Weights of a small mixture-of-experts language model, trained from scratch on English Wikipedia.
Training: a variant of Muon for the experts, 6469 steps.
Below are experts of layer 4 (counted from 0) of a mixture-of-experts language model. Rows are named router (the router's row for the expert), up (a neuron's input weights, with its number) and show model dimensions 0-223. Each number is 128 + 32 x the weight over its row's rms, rounded and kept within 0 to 255.
After each expert's rows: a language model's description of what the expert responds to. This comes from a sample of Wikipedia text that the model never trained on.

# expert 43
router [104 122 134 177 118 167 145 119 137 160 183  66 201  92  66  75  75  78 120  99 167 166 172 143 118 116  97 158 105  75 139 128 139  56 148 106 126  98 130 110  86 113 124 164 116 157 193 138 163 171 145 184 126 120 148 114 133  88 142 118 108 160  98 128  97 148 136 113  99  91  82 119 109  45 185 142 129 105 133  79 112 132  93 101 141 147 125 120 138 132 122 165  99 154 110 146 109 132 163 151 114 195  87  85 136 131 144 135 139  98 141 103 185 121 145  79  88 153 132 124  92 123 168  54  97  98 120  97  86 111 147 109 121 143 121 110 124  54 222 190 127 114  83 129  96 130 100 105  89 158  99 106  85 167  86 102 131 110 129 108 118 132  91 112 139 123 116 137 105 174 144 110  93  92 139 191  92 112 136 101 114 141 130  55 123 168 151 170 159 135 118 181 135  73 144 134 134 130 130 147 123  96 116  99 114  89 144 160 176  99 156 111 191 161 166 142  73 175 217 148 164 103 101 111]
up0 [127 127 130 112  77 143 149 118  68  63 212 143 168 165 133 121 154 132 154  90 116 202 141 144  78 105 124 110 124 126 178 109 132 116  64 123 138  75 117 126 160 127  89 224 163 107 139 189 145 142 148 135 124 152 149 138 117  83 186 140 134 137 134 129 145 129 151 156 124 130  75 153 134 136 150 112 160 132 114 117 150 118 127 109 104 133 158 127  88 165 141  74 107 167 162 147  84 161  99 101 143 147  95 145 137 101 145 141 124 139 161  55 161 127 143 151  90 153 132 156  52 148 163 115 119 138 178  88 103 109  93 123  99 153  44 107 121 167 135 181 151  79 157 182 192 140 149 136  69 143 127 212 135 110 108 120 108  43 164  93  91 112 159 188 113 120 134 142 106 129 100  86 143  94 131 149  90  92 119 182  75 125 157 131 116 147  67 152  93 103 149 115 120 103  74 102 144 172 121 116  68  94 102 151  97 109 194 113 144  98 165 103 103 140 132 102  97 184 144 109 134 200 126 119]
up1 [154 136 120  69  81 100 115 145 208 144  94  85 129  73 139 188 144 170 188  94 112 117 138 136  95 134 191 114 101 116 138 111 160 121 167 169 132 149  59  85 123 122  89 104 150 166 117  93 122 131  93  94 110 170  89 172 118 131 146 111 128 124  97 118 135  94 161  84 131 135 155 160  88 163 101 119 105  98 121 141 106 148 166 141 135 107 124  88 136 122  64 142 189 133 131  96 167  67 202 171  83  74 114 141 136 110 183 123 153 150 183 121 106 132 175 145 144 201 158 142  80 166 132  49 126 147 135 115 106 137 108 122 147 115 160  84 109 102 157 121 161 100 152 128 147  56 138  99  96 103 164 114 109 132 143 121 175 164 137 113 115 169  84 128  73 137 158 165 151 131  82 119 128  86 127 124  90  85 146 100 115 153 142  92  89 129 128 169 175 134 153 130 117 117 134 135  96  97 179  46 186 145 145 107 178 188 137 167 166  91 173 128 177 140 149  99 162 143 140  42  96  84 150 146]
Description: Final whole word or ending of names and countries before a pipe or verb, like Germany, Kingdom, Havlíčkov-á, Od-in, ov.

# expert 0
router [143 122 121 113 116 163 129 106  99 152 155 113 169 136 147 116 121 111 152 135 112 188 125  98 115 144  95 100  89 131  93 105 213  99 182 125 148 146  88  87 117 111  96 156 105 143  85 125 121 132 194  95 119  89  79 170 169 127 185 100 100 148 131 101 102 110 151 164 130 139 138 133  97  84  96 100  86 153 150 164 122 108  98 135 123 157 106  65  90 119 178 194  72 154 158 130 126 179 117 143 155 221 117 134 135 178 111 136 189 108 151 109 142  77 115  92  18 134 188 100 146  90 138 121  95 130 153  93 135 124 165 160 210 107 103  81 101 126 142 156 166 144 129  97 107 101 137 159 119  92 109  74 128 156 207 105 150 135  49 117 120 177  85 148 113 122 154 187 125 188 113 125 133 116 142 186 124  91 106 196 155 117 156  97 134 164 116 144 100 106 109 177 163 104 142 148 108 126  98  98 102 154 120 139 192  93 128 128 121  91 161 124 128 125 155 152  93 138 183 131 112 116  59 130]
up4 [ 90 119  85 140 108 169  95 157 139  69 162 111 133 141 105 186  91 117 100 144 116 148 176 103 105 129 102 122  73 133 136 106 153 176 145 141 162 178 153 135 146  70  66  86 110 167  65 109 139 102 159 156 104 156 126 166 132 142 121 135 136 141 113 116  91 169  98 154 137 143 144  83  98 166 109 131 145  93 129 182  92 123 119 109 159 128 104  91 126  91 165 203  98  63 158 135 147 149 128 154  98 123 108 172 197 149  86 148 189 109 151 107 175 104  80 106 153 105 193 137 127 120 105 135 129 137 136 124 186 203 152 120 118 133 107 142 134  89 123  79 178 102 130 137 127 129 136 115 127 141 125  85 141 177 135 135 142  77  98 140 103 174 182 172  95 104 129 108 142 135 103  97 117 126 142 228 134  52 164 219 153 105 122  88  58 140 180 135 113  93 114 112 144 146 100 129 137 132 118 116 201  82 143 162 170  82 107  80 121  93 143 116  77  87 137 179  90 119 139 144  66 123 107 168]
up5 [144 116 128 150 154 170 117 114 150 127 107 137 201 131 108 114 132  72 144  94 166 124  82 164  71 109 161 200 128 137 130 167 183 111 157 171 113 142 134 166  79  97 115 160 141 130 126  78 105 131  76 130 117  47  86 155  92 158  75  79  83 138 150 101 163 201 165 158 160 120 132  92 113 140 128 107 149 152 166 160  91 183  83 106 123 119 106 103  98 131 144 190 163  44 119 161 170 127 103 157 121 150  88 117  90  75 112 170 138 124  84  76 102 104 151  66 153 137  97 158 142 105 136 143  86  87 144 123 106  69 125 123 115  98 116 142 169 101 172 144 125 107 109 115 106 106 103 174 117 160 155 137  88 143 140  77  92 114 118  60 134 139 147 162 139  67 145 175 137 134 156 175 171  92 109 131 156 120 121 177  92 160 134 161  95 159 144 114 124 114 149 124 137  89 135 123 109 176 147 120 113 167 174 104 118 187 135 172  77 137 164 151 152 186 101 136  94 101  67 223 130 131 106 156]
Description: Word-final noun pieces and common nouns before a preposition, often plural, such as years, differences, habits, time, population.

# expert 18
router [107 113 142 144 163 110 122 124 135  72 153 103 121  82  65 102 143 128 151  63 166 122 125 229  96 115 130 138  96 119 112 156 139 119 106  73 149 110  56 109 104 141 124  96 152 152 133 114 110 156 116 210 167 128 157 106 176 106 174 196 115  86 144 131 113  95 112 113  91 109 111 118 104  83 135  94 153 140 130  98  88  92 141 119 142 109 144 108 110 141 181  98 114 120 146 141  73 173  94  74 135 188 157 140 148 139 155 138 118 154 122 120 116 121 122 137 108  83 166 157 147  50 176 121 117  59 182 125 122 180 109 145 123 136 132 133  95 132 195 195 146 142  85 113  96 143  96 113  76 157  79 123  88 108 125  82 174  73 134  85 139 147 135 137 112 160 209 121  95 215 154 124 152  96 128 166 144 138 158  91 125 145 129 103 164 218 104 105  88 149  79  99 156 103  89 177 163 123 100 107 180 156  90 106 160 144 111 161 153 127 103 154 147 157 132 145 105 169 119 112 124 127  58 142]
up0 [127 160 128 100 181 124 116 147 111 100  85 136 156 176 108 154 178  64  67 181 168 157 136 200 171 151 120 200 138 104 128 113 120 103 111 119 102 134 138 106 136 150 118 163 120 105 139 185  80 141 145 121 168 189  76  85 113 109 144 161 142 166 109 131 171  65 104 145 133  49 122  96 110 102 148 140 158 189 143 148 151 128 141 139 186 111  90 114 105 127 136 170 107 172  85 123 124 123 152 110  95 165 124 144  87  82  53 126 162 152 119 102 154 158 141 153 134  90 116 167 136  99 168 130 115 140  85 123 155 131 134 144 193 135 129  92 125 197 190 120  98  77 111  91 150 139 175  97 133  75  57 111 104 134 154  59 139 127 133 136 108  91 130  54  68 107 110 166 111 143 101 165  84 162  91 112 101 147 102 115 123 152 104 133 129  62 153 184  97  95 176  64 101 150 126 129 103 122 167 111 113 141 164 126 125 152 174 167 148 142 127 153  86 107 130  94 146 128 127 119 135  35 167 123]
up1 [155 158 117  79 167 147 139 147 160 101 153 108 173  63 183  97 170  86 133 110 190  54 145 125  98 132 132 161 113 148 145 165 148 113 138 111 135 117 108 171 105 136  51 171 127 124 183 142 136 123 110 147 125 144 117 101 185  75 108 189 146  85 123 131  58  90 104 134 131 127 100  55  82 141 135 100 115 140 133  71 138 123 125 210 118 125 161 100 155 141  95 158 128 169 166  85 185 130 125 122  94 101 149 109 153 110  96 154 105 110  99  80 133 136 154 127  88  88 112 168 128 154 121 188 111 154 129 179 150 154 137  79  89 161  95 121 102 105 155 123 111 157 119 104 116 131 148  99  53 180 152 143 127 152 124  54  88 108 174 104 117 160 119 226 146 144 147  93 140 138 112 177 146 117 156 137 110 155  79 130 131  72 166 129  79 135 144 111 148 167 125 122 167 128 138 137 162  95 158 115 119 157  95 100 172 202 131 103  36  84  62 137 179 152 130 170 121 100 122 117 124 132 142 101]
Description: Articles, possessives and adjectives opening a noun phrase, such as the, his, their, National, General, official, Chief.

# expert 48
router [123  79  96 175  66 107 120 121  88 180 115 109 169  64  93  69  80 119 130 115 131 149 192  97  95  99 112 140 110  89 116  94 250 107 116  48 156 143 124  84  89 140 110 114 144 151 157 157 151 183 144 130 104 108 144  94 173  65 191 194 140 110 153 125  87 162 156 130 101 145 127 117 128 116 124 115  89 124 127 152 131  82 123 137  97 129 119  84 126 136 149 141  98 188 135 119 128 144 126  84  94 184 119 114 114 183 103 133 138 145 150 136 132  86 148 102  41 138 143 151 131 162 158  93 130  76 148 137 117 120 178 177 139 134 142 107 130  48 182 140 120 174  90  94 133 128 124 114 126 117 108  75 110 119 180 122 179 112 128 141 159 160  75 116  71 171 143 167 146 138  90 124 109  90 195 204 121 100 101 109 153 112 115 122 172 169 116 167 120 145 127 172 109 103 177 151 117 109 153 110 117 123 128  78 116 157 152 171 150 106 143 138 123 195 146 141  70 158 179 151 123 129 102 113]
up0 [213 129 158 158 120 168  88 105  72 167 161  99 156 128  94 146 152 128 140 124 121 125 122 148 177 164  96 212 120 103  76 145 118 135 192 121 141 109  95  92 123 104 167 100 131 100 117 129 138 158  83  51  91 140 164 109 140 158 135 145 143 167 118 133 157 138  94 118 142  54 122 164  98 103 100 141 128 136 128 121 120 108 152 111 122  74 101 166 154 169 124 130 101 101 118 170 164 141  83 138 105 117 133 102 101 143 117 100 122 132 181 134 103 184 158 155  90 124  88 103 135 149 159 115 144  90 157 132 100 149 165 135 128 180 162  95 107 111  89 140 148 180 164  78  90 121  75  77 122 128  76  68 146  92 147 215 102 156 109 128 111 184 138 162  82  74  79 116 179  98  89 120 147 129 174 171  88 184 114 181 128  82 145 188  89 172  73 113 165 118  91 143  93 129 152  92 117 203 132 111 159  84 108  87  79 110 103 155  94 125 112 182 127 117 174 123 130 168 159 143 172 128 136  88]
up1 [122  84 164  89 152 141 103  55 129 140  89 169 117 102 126 191  76  97 134  98  84 147 132 126 104 128  86 165 140 120 212 156 157 133 104  73  89 135 137  65 129 114 107 145 103 162 127  81 102 191 101 132 119 113  37 215 158  55 119 182  95 158 136 173 123 123  50 137 102 142 116 128 128 102 138 138 104 136 113 190  82 120 140 145 142 118 198 120 108 121 124 102 105 145 182 124 174 119 119 104  83 152  81  88 134 115 142 130 101 134 101 141 126 114 141 125 140 137 108 131 153 151 172 105 136  48 132 160 143 191 164 132 167 142 112  99  49 165 142 112 101 162 126  81 138 108 136 167  95  94 122 108 149 125 155 147  93 115  66 151 131 174 129 137  48 162  96 107 130  98 111 169 158 142 130 194 150 134 113 119 104 161 110  95 136 158 177 166 111  86 113 168  99  78 168 126 126 186 151 162 140 135 126 140 126 160 168 144 132 114 142 161 184 137 109 122 148  52 128 103 160 147 144 108]
Description: Commas after names and the ending of person or group nouns, such as writer, climbers, members, director, Entrepreneur.

# expert 14
router [105  61 133 132  95 128 153 115 137 130 156 109 161  48  66 145 105 118 163 150 179 123 134 182 149 134  62  85  74  96 137 144 171 118 173 137 129 124 148 113 112 154  90 172  91 100 135  71 115 159  97 167 176  85 120 140 160  84 157 126 129 109 168 135 107 113 200 154 116 167 117 147  91 152 127 144 125 103  98 101 135  75 147  74  97 129 122  70 110 112 130 169  99 154 160 181 121 169 172 116 105 153 130 108 103 106 159 203 176 133 132 108 116 121 151 146  75 128  94  90 154 130 148 123 151 137 142  98 158 119 212 128 127 110 165  77 119 157 143 156 152 121 106  42  90 149 118 121 163 147 153  90  99  84 119 150 175 138 173  80 176 133 148 147 147  88 153 115  80 159 131 123 104 166  77 136  90 150 100  92 146 147  92  93 141 144  67 103  98 191 193 156 127 105 203 167 191 103 135 108 151 168 130 163 113  93 124 171 137 124 131 121 115 174 151 132 129 161 128 162 163  52 132 141]
up0 [134  95  87 161  86  86 152 138 158 181 118 147 153 127 172 140 111 110 102  83 147  89 162 150 125 167 147 119 122 139 162 142 127  95 137 185 122  75 159 130 149 111 178 146 116 107 107  64  85 160 102 189  93 105 150  75 106  73 158 161 136 137 175 151  97 127 110 133 115 182 131  95  91 126 139 160 192 116 122 101 128 164 172 172 100 136  98  63  74 141 102 170 122 164 119 149 128 118  72 133 109 212 177  58 176  99 161 168  97 101 132 157 129 114 115 175  43 143 100 160 108 129 162 110 159 122 132  64  88 129 131  92  70 148 136 143 136 145 197 107 111 108 168 165 144 152 160 171 142 109 124  64  92 118 120 172 127 165 127 133 160 141 167 169 133 136  99 139 130 128 111 129 139 132 161 141  74  94 175  92 159  97 163 115  94 119 155  69  81  69 155 147 121 101 142 129 130 137 179 112 161  92 147 128 147  65 105 153 100 158 118 112  91 156 127  61 127 142 172  72 151  78 143 101]
up1 [162 144 180 111 182 118  69 114 128 121 123  78 142  91 130 121 145  99  94 111 193 139 121 162 122 136 134 106 100  94 165 177 171  46 114 131 168 110 168  67  85 117 137 122 124 145 169 132 153 119 127 139 115  43 140 128 120 103 143 122  79 145 101  97  66 127 106 123  90 131 114 130 163 152 100 122 126  78 151 106 160 127 110 129 196  86  82  45 133 114 129 132 148 110 127 135 100 120 129 122 138 184 111 102  94 155 153  98 169 154 107 160 137 142 195 138 119 202 145  83  91 139 100 165 156 158 147 123 121 152 126 156 142 151 141 129 162  83  54 113 101 126 157 177 145  64 140 175 147 106 103  83 157  86 120 126 118  94 139  98 196 166 146 125  94 118 190 161 142 103  41 126 121 149  98 157  67 137  90 130 111 168 110  96 157 179 221 121 153 133 154 188  28 123  84 136 100 134 132 158 132 150 146 117 101  76 138 125 130 154 146 170 114 141 143 143 127 158 169 132 138 148 111 115]
Description: Commas ending clauses or titles, opening brackets, first pieces of nouns after articles (sch-eme, imp-act), and motion verbs like began, moved.

# expert 63
router [ 76  89 146 138 124 145 140 144  93 153 124  96 155 104 111 138 143  80  99  90 199  89 123 139 129 110  80 147  81 143 149 174 141 124 110 111  94 108 136 129  96  96 124 141  84 142 121 153 124 109 181 197  62 134 108 119 140  75 207 144  95 145 143 125  91 190 170 119 120 130 167 102 149  70  99 143 132 100  65  94  74  69 164 138 134 108 151 108 134 175 169 182 120 142  82 162 105 153 147 131 112 133 124  98 178 172 167 110 125 127  85 128  95 113 117 122 176  80 154 135 109 106 135  73 125 122 132 126 125 208 153 120 162 152  84 131  60  84 150 144 117 145  75  50 132 128 121 157 137 177  75 112 103 165 155 148 198 131 151  60 102 148  53 146 159 123 187 156 113 150 181 174 164  84 138 182 150  72  86  94 142 164 158  98 122 144 121 154  98 171 115  96 160 154 108 174 126  93 139  94 150 107 167 123 128 119 108 167 115  81 131 106 160  90  94 112 108 123 125 133 180 123 141 145]
up9 [ 71  95 143 158 110  83 119 140  66 163 142 159 119  95 175 123  68  65 116 101 144 123 151 130 119 117 140 144 133 109  98 156 131  94 129 121 118  97 187 117 184  77  80 114 149 128 161  78 100 170 165 126  96 183 168 121 110 135 194 159 168  95 102 100  73 145 131  72 164  90 149 101 125 112  82 124 168 123 129 129 141  93  80  86 148 143 127 133 155 152 185 188 133  71 142 117 123 123  71 127 180 126 155 148 124  99 130 114 189 141 113 122 124 148 168 116  85 158 127 119 135 106 130 142 110  96 169  67 137 165 119 166 105 111 118  91 119 149 143 144 155 144  79  99 163  98 112 142 173 177 171 196 103 159 139  95 220  81 124  98 118 130 164  95 145 122 128 105 157  31 151 123 147  24 130 151 144  61 131 114 182 130 146 137 141  87 103 106 130 126 108 112 159 133  84 113 149 141  80 133 166  79 135 122 127 129 167 143 158 116 146  79 124 141 164 162 136 211 128 184 158 140 124 136]
up10 [150  84 183  92 123  87 142 120  88 134  92 108 152 167 125 163 106  39 126 148 128 150 177 132 141 152 139 170 120 154 153 122  86 101 121 117 140 130  94 163 120 138 150 142 116  86 126  95 125  76 113 167 155  84 112 170  70 141  81  89 151 105 144 134 173 134 157 145 133 181 115 116 159  91  79 109 166 160 198 121  98 131 113 134 107 208 103  86  79 117  68 189  89 140 117 141 113 143 169 141  94  92 136 115 193  98 154 117 120 124 163 133 115 157  86 142 182  77 157 151  95 144 201 111  94  47 119  72  63 160 174 119 162 120  88 135 150 142 167 148 139  73 112 128  58 130 146 127 123 164 102 154 130 183 117 110 161  89 157 144 124 120 107 168 174 139 151  97 133 163 174 170 149  43  68 119 133  87 122 151 143  87 171 107 142 145 170 133  86 115 116 102 197 121 147 107  92  95 114 113 154 110  84 122 119  70 110 124 104 151 172 121 157 130 146 132 124 149 152 166 132 170 164 139]
Description: Compass words opening place names, such as South Korea and North; also syllables inside Korean, Indian and Arabic names, such as Gu-jar-ati.

# expert 25
router [ 82  71 160 169 142  99 116 101  89 140 182 101 172  79 130 120 133  95 107 114 114 156 171 140 121  98 127 180  65 140 107 180 106  70 121  89 120 147 122 172  99  78 170  99 156 136 124 131 152 122 141 190 118 123 115 144 170  88 205 113  68  96 171 132 107 149 180  88 111 207 108  99 118  55 138 167 131 132 116 152 144 111 108  63 117 138  93 122 146 129 161 167  98 106 182  88 128 178 149 160 112  96  78  95 169  94 106 144 184 110 111 134 159 149 180  79  86 119 162  91 105 117 141 134 101 120 144 143 113 166 199 105  90 179 111  61  74  84 128 160 180 115 113 115 163 102 100  96  83 163 115 157  55 133 126 149 184 159 146  74 134 167 132 106  96  99 119 168 110 127 179 120 133 133 164 132 151 132 134 124  98 129 165 113 114 149 146 132 134 154 148 127 169 115  75 134 150 142 139  88  95 122 117 155 181 149 115 118 151 150 152 172 177 131 173 173 136 177 107 141 185 102  93 147]
up0 [ 61  82 111 144 159 190 122 129 107 137 101 108 156 114 110 144 166 121 107 198  91 123  88 119  96  78 136 173 107 141 158 127 111 191 133  84 115  57  97 184  77 101 148 108 128 165 184 186 131 151 106  91 129  99 115 106 138 107 106  85 121 106 188 110 130 161 148 158 159 147 126 122 143  99 152 107 117 124 109 136 152 119  90  97 128 119 169 114  94 188  98 150 115 174 160  93  58 139 111 153  97  94 131 105 145 152 110 180 118 118 131  93 131  99 195 142 191 165 138  79 149 122 109 177  96 217 129 132  69 154 153 155 126 150 141 165 142 104 129 101  88 133 139 126 121  61 134  32  61 164 155 150 147 136  95 169 119 127 126  72 121 197 143 133 119 139  98 169 110 169 122 143 180 178 163  78  89 152 131 111  69 129 112 177 137 131 143 136 143 131 167 114 166 119 173 142  58  58 141 119 102 152 132 111 162 156 138 126 101 106 121 115 121 176  84 120 131 106  89 169 135 111 129 167]
up1 [ 43 155 169 135 143 185  82 100 135 167 165 134 169 154 117 129  52 142  74 148 148 144 143 123 152 149 190 102  95 140 123 184 187 131 124  85  93  84 133 155 142  80 139  98 167 113  84 128  82 125 134 105 152 123 116  84 130 105 195  54 116 158 146 121  96 126 146 129 171 189 108 124 111 112 147 148 124 132 140 125 124 166 114 192  69 106 145  91 137 123 114  48 137 136 118 114 117 115 185 110 154 133  97  99 146 158 154 137 166 130  88  87 190 133 130 124 108 117  81 144  96 171 144 100 108  89 119 164 141 144 136 142 130 146 112 107 148 106 189  92  99  81 115 150 190 124 136 133 131  90 157 136 147 131 138 117 126 108 161 166  98 130  97 119 168 125 105  98 156 162  97 177  85  85 138 161 187  96 124  89 116 182 178 113  56 154  95 123  88 175  77 166 186 156 134 149 221 111 144 148 134 105  26 116 135 120  83  88 165 153 135 129 148 132 157 149 128 101  83 141 118 153 112 117]
Description: First pieces of non-English names and words, often Asian, African or Filipino, like Mang-be, Pal-igsahan, Kh, Ph, Bh.

# expert 13
router [129 118  80  80  79 138 145 144 187 123 134  96 130  82  40 142 163 120 208 111 172 102 161 218  79 131 143 129  93  86 118 156 205 116 185  75 152 116  96 154  99 161 118 138  85 109 118  80 124 121 169 182 112 118 152 105 129  90 185 139 135 116 115 157 109 150 123 121 143 110 105  97 125 104 140  90 136 135 153 124 148 128 181 100 101 132 113 140 119 146 139 115  76 102 141 133 157 166 135 109 163 145 175 135 149 134 133 117 144 116 103  80  83 137 139 142  81  90 104 149  98  58 153 159  69 148 210 112 140 173 141 180 161 166  93  82  93  97 139 160 116 105 128 134 134 163  92  82  58 139 106 111 117 155 107 133 134 111 177 146 125 114  72 168  88 129 153 111 112 181  96 107 133 107 106 150 132 112 146  90 130 201 112  86 124 137  82  73 164 162 123 154 139  78 193 122 158  97 124 134 134 166 140 113 103  88 115 160 104 152 173 139 179 168 141 152  63 110 183 122 162  69  99 135]
up0 [150 148  84 116  96 126 131 113 160 138 137 142 141  71 107 155 208 118 170 169 130 144 103 137 160 133  90  96  76 142 145 126 132 114 111  67  87  90 127 135  96 127 158 108  74 101 155 113 127 110 125 129 146 144 124 200 131 122 132  66  58 123  88 131  98  58 116 146  76 185 115 106 129 182  84 114 190  85 209 143 171 148 183 151 109 128 108 163 126 130 166  74  75 127  90 141 179 133 149 129  99  96 114 145 164 126  81 167 141 140 149 128 135 124 233  94 128 140 103 165 108 121  93  94 161 158 181  78  90 156 123 161  97 142 134 144 131  98 157 192 183 108 198 130  84 127 172 100 105 151 124 102 143  88 144 128 103 144 102 158 146 166 172 134  97 125 119 161 114 152 130  81 113  71 152 139 126 118 141 104 174 148 112 133 152  91  83  63  79 136 100 130 121 133  93 113 131 115 127 132 141 121 146  85 108 105 137 155 167 142 143 149 156 121 134  58 184 134 142 174 160 181  96  53]
up1 [ 94  85  89 177 143 136 154  96 142 109 120 129 118  92 122 150 166 159 138 128 133 142 108 114 186 122 137 165  64 166 127 109  96 156 129  99  78 125 185 229  65 139 134 130 110 188 166  98 126 121 119 108 168  53 142  99  97  84 115 105 157 158 113  71 141 138 181 116 140 136 137  50 121  76 143  95 160 157 140 118 117 167 136  99 108 195 112 127 103 102 117  99 140 137 156 172 149  95  94 115 140 162 155 166 145  66 137 152 132   2  96 134 139 156 123  89 153  91 123 123 109 164 143 111 152  97 150 166  67 116 159 141 111 139 120 101 105 125 169 197 142 144 116 147  98 103 118 112  86 154 137 132 134 146  92 151 156 163 117 215 191 157 116  98 100 146 171 115  88 157 137 131 103 137 106 120 153 119  89 107 139 202 124 126  88 109 134 131  79  88 145 120 143 127 147 122 178 189 109 108 118 119 165 117  89 159 108 102 152  97 150 103 152 108 198 144 109 174 170 154 183 120  85  92]
Description: Determiners, quantifiers and opening parentheses beginning a phrase, like the, The, several, three, and ( before age or dates.

# expert 21
router [176 102  94 120 103 127 118 150 183  78 173 140 196 122  88 112 167 121 130  97 127 168 157 181  96 171 118 114 134 140 134  98 103 120 107  84 102 159 114 136 160  83  81 121  97  88  90 150 161 143 179 166  82 141 133 126 155  93 151 105 136 106  90 130 139 170  75 120  93 142 129 102 141  84 158 119 145 149 102 129 155 143 167  94 122 191  91  84  76 115 188  89  54 162 107 134 105 154 121 125 148 103 139 107 118  93 173 154 171  93 105  56 118  83 127 162  75 133 123 124 120 151 168 115 136 128 156 110 171 141 180 138 116 122  95 134  82 116 154 131 117 173 110  79  66 106 104 112  70 151 135 118 115 116 134 172 176 106 113 137  84 100 155  95  57  47 130 198 148 126 116 100 103 127 135 104 137 100 123 184 157 106 172  93  69 189  86  86 127 113 176 106 193 111 130 140 107  68 167 170 173 157 128 110 156 137 128 117 180 101 116 164 108 145  80 127 156 177 159 173 131 100  91 105]
up0 [ 84  95 143 145  89 118 154 124 139  91 117 108  96 109 102 154 107 111 118 131  89 121 120 110 130 178 166 115 110  93 143  92 136 127 136 158 150 144 188 152 135 172  55 175 118 179 179 121  80  89 135 190 145 164 179 135 130 131 129 128 121 139 132 143  92 124 165 121  79 120 168 119 121 104 119 130 172 155  88 119 181 111 183 106 161 146 159 152 114 133  97  59 104 138  66 170 108 118  78 113 125 189  89  72 132 124 150 156 146 194 107  79 121  88  56 107  40 129 150 195 152 103 175 110 115 152 110 114 175 118 181  96 113  64  88 162 136 153 149 136 101 133 108 134 130 107 168 117 158 132  83  91 122 161 145 140 135 149 186 140 159 132 201 122 136 113 143  75 114 138 131 153 119 153  34 125 125  37 134 155 132 125 135 120 177  83 133 123 129  95 167 136 126  70 146 134 127 139 183 170 130 123 129 113 144 118 126 153 134 141  86 199  73 146 116 102 184 137 150 110 121  92  53 115]
up1 [143 116  89 141 133  95 129 174 119 140  93 114 152 110  92 157 159 138 133 122 150 136  90 184  85 115 173  81 173 139 128 125  81 138 134 166 138  60 144 121 143  80 155  83 119  89  98 158 152 134 128 125 157 116 115 133 148  96 180 132  98 173 106 136 165 109  91 102 117 156 135 182  86 117 182 112 124 159 116 125 162 119  64 124 117 146 114 142 112  94 131 148  97 112  89 104  92 131 129  76 173 140  89 166  80 134 151 159  78 156 128 151  78 117 106 156 131  83 123 151 178 150  81  99  80  75 147 141 154 124 118 107 142 159  97 149 109 128 155 170 161 116 136 118 156 123 148 120  73 128 185 105 160 124 125 137 152 138 159  72 112 158 141 146 152 175 145 115 201 167  74 214 141 140  90 154 152  84 115 181 179  99 126 170 108 117  62  36 109  82 156 198 112 128 131 177 138 114 191  81 106 131 158  88 143 123 128 133 159 144 155  95 144  57 135  71 148  86 194 169 160 123  83  68]
Description: First words of headings, list fields and sentences, such as See also, Phylum, Born, a, an, and year prefixes 197, 201.

# expert 17
router [ 80 104 110 155 137 165 143 164 157 139  99  93 139 128 151  73 159  78  98  93 128 173  95  92 112 117 140 141  69 132 159 183 113  79 163 148  67 159 147 167 161 128 123 167  99 158 177 149 157 162 136 114 100 139 128 131 139  66 171 162  54  90  73 115  96 114 107  85  90 133 144 114 112 129 192 161 174 163 141  78 111 141 139  93  91 103  90  87 153 154 145 168  98 150 110 123 118 161 159 130 129 121 158 102 125 152 150 118 152 154 109  90 105 112 163 127 132 143  98 107  99 146 132  71 123  68 172 143 159 154 198 163 115 123 154  91  61 108 182 145 123 121 138  50 172 138 144 116 124 132 130 105 107 142 133 105  65 136 131  94  72  79 128 161 124 156 148 171 120  91 161 160 143  68  92 129 113 126 104 105 159 157 151  91  71 183  86 135  83 149 161 124 119  86 141 172 137 125 114  95 104 171 181 122 181 137 140 149 196 215 110 143 186 143 150 158 142 138 182 137 151 101 158  72]
up0 [177 153 108 143  94 175  98 183 149  80 151 128 114  76 117 165 124 141 106 152 113 174 151 133 110 131 212 119 129 135 109 113 103 125 142 154 116 123 109  99 119 131 147 131  29 155 104 146 115 104  83 160 169 147 146  77 180 196 139 122  73 107 119 119 127 190 110 131  71 112 142 121 104 112 158  97 139 103  76  69 107 117 112 133 134  72 189 150  40  55 144 174 124 119 179 161 136 168 125 120  93 161 141 129 134 186 121 125 123 102 139 180 136  96 110 117 100 107 105 136 196 136 138  68 137 122 109  99 111 114 165 131 122  79 117 121 134 127 195 121 148  64 102  97 155 179  94 128 147 172 157 130 142  95 109  51 155 115 106 120 138 100 168  79 104  77 145 126 173 162 169 139 154 129 127 195 170 142 133 113  96 119 118 124 161 152  93 162  72 162 146 146  76 100 155 133 185 119 142 127 180 110 141  79 150 113  73 130 120 165 107  95  90 128 143  86 182 138 127  98 141 138 187 139]
up1 [109 168 102 129 143  88 163  38  84 184 101 136 129 150  64 155 108 110  98 181 179 144 128  95 155 160  42 124  92 126  68  88 155 141 161 157  75 132  80 131  83 153 146 106 132 125 130 147 110 130 174 105 148 146 161  76 143 133 144 103 143 149  97 179 102 147 136  83 108 144 119 121  87 108 141 130 127 117  99 105 201 186 120 142 158  98 126 170 121 113 150 159  93 132 112 136 154 137 112 130 119 161 139 120 132 106  91 151 139 170  95 110 195 157 145 121 135 155 116 101  89 107 120 116  67 113 153  91  87 139 146 108 140 153 142 153 149 110 141 145 104 128 188 131  81 191 148 105  76 133 113 140 146 132  91 154 111  65  84 124 120  91 143 132 146 178  78 173 182 167 145 162 164 124 180 101 175 152 141  69 129 142 140 181 120 205 118 137 107 156 128 154  46 194 135 125  88  85 139 173  78 135 146  85 135 194 130  98 129  91 175 149 136 141  69 134  91 101  75 135 124 170 104  97]
Description: First syllables of proper names, often Spanish, Arabic or other foreign, such as El in Eldred, Mar, Kar, Sou in Souza.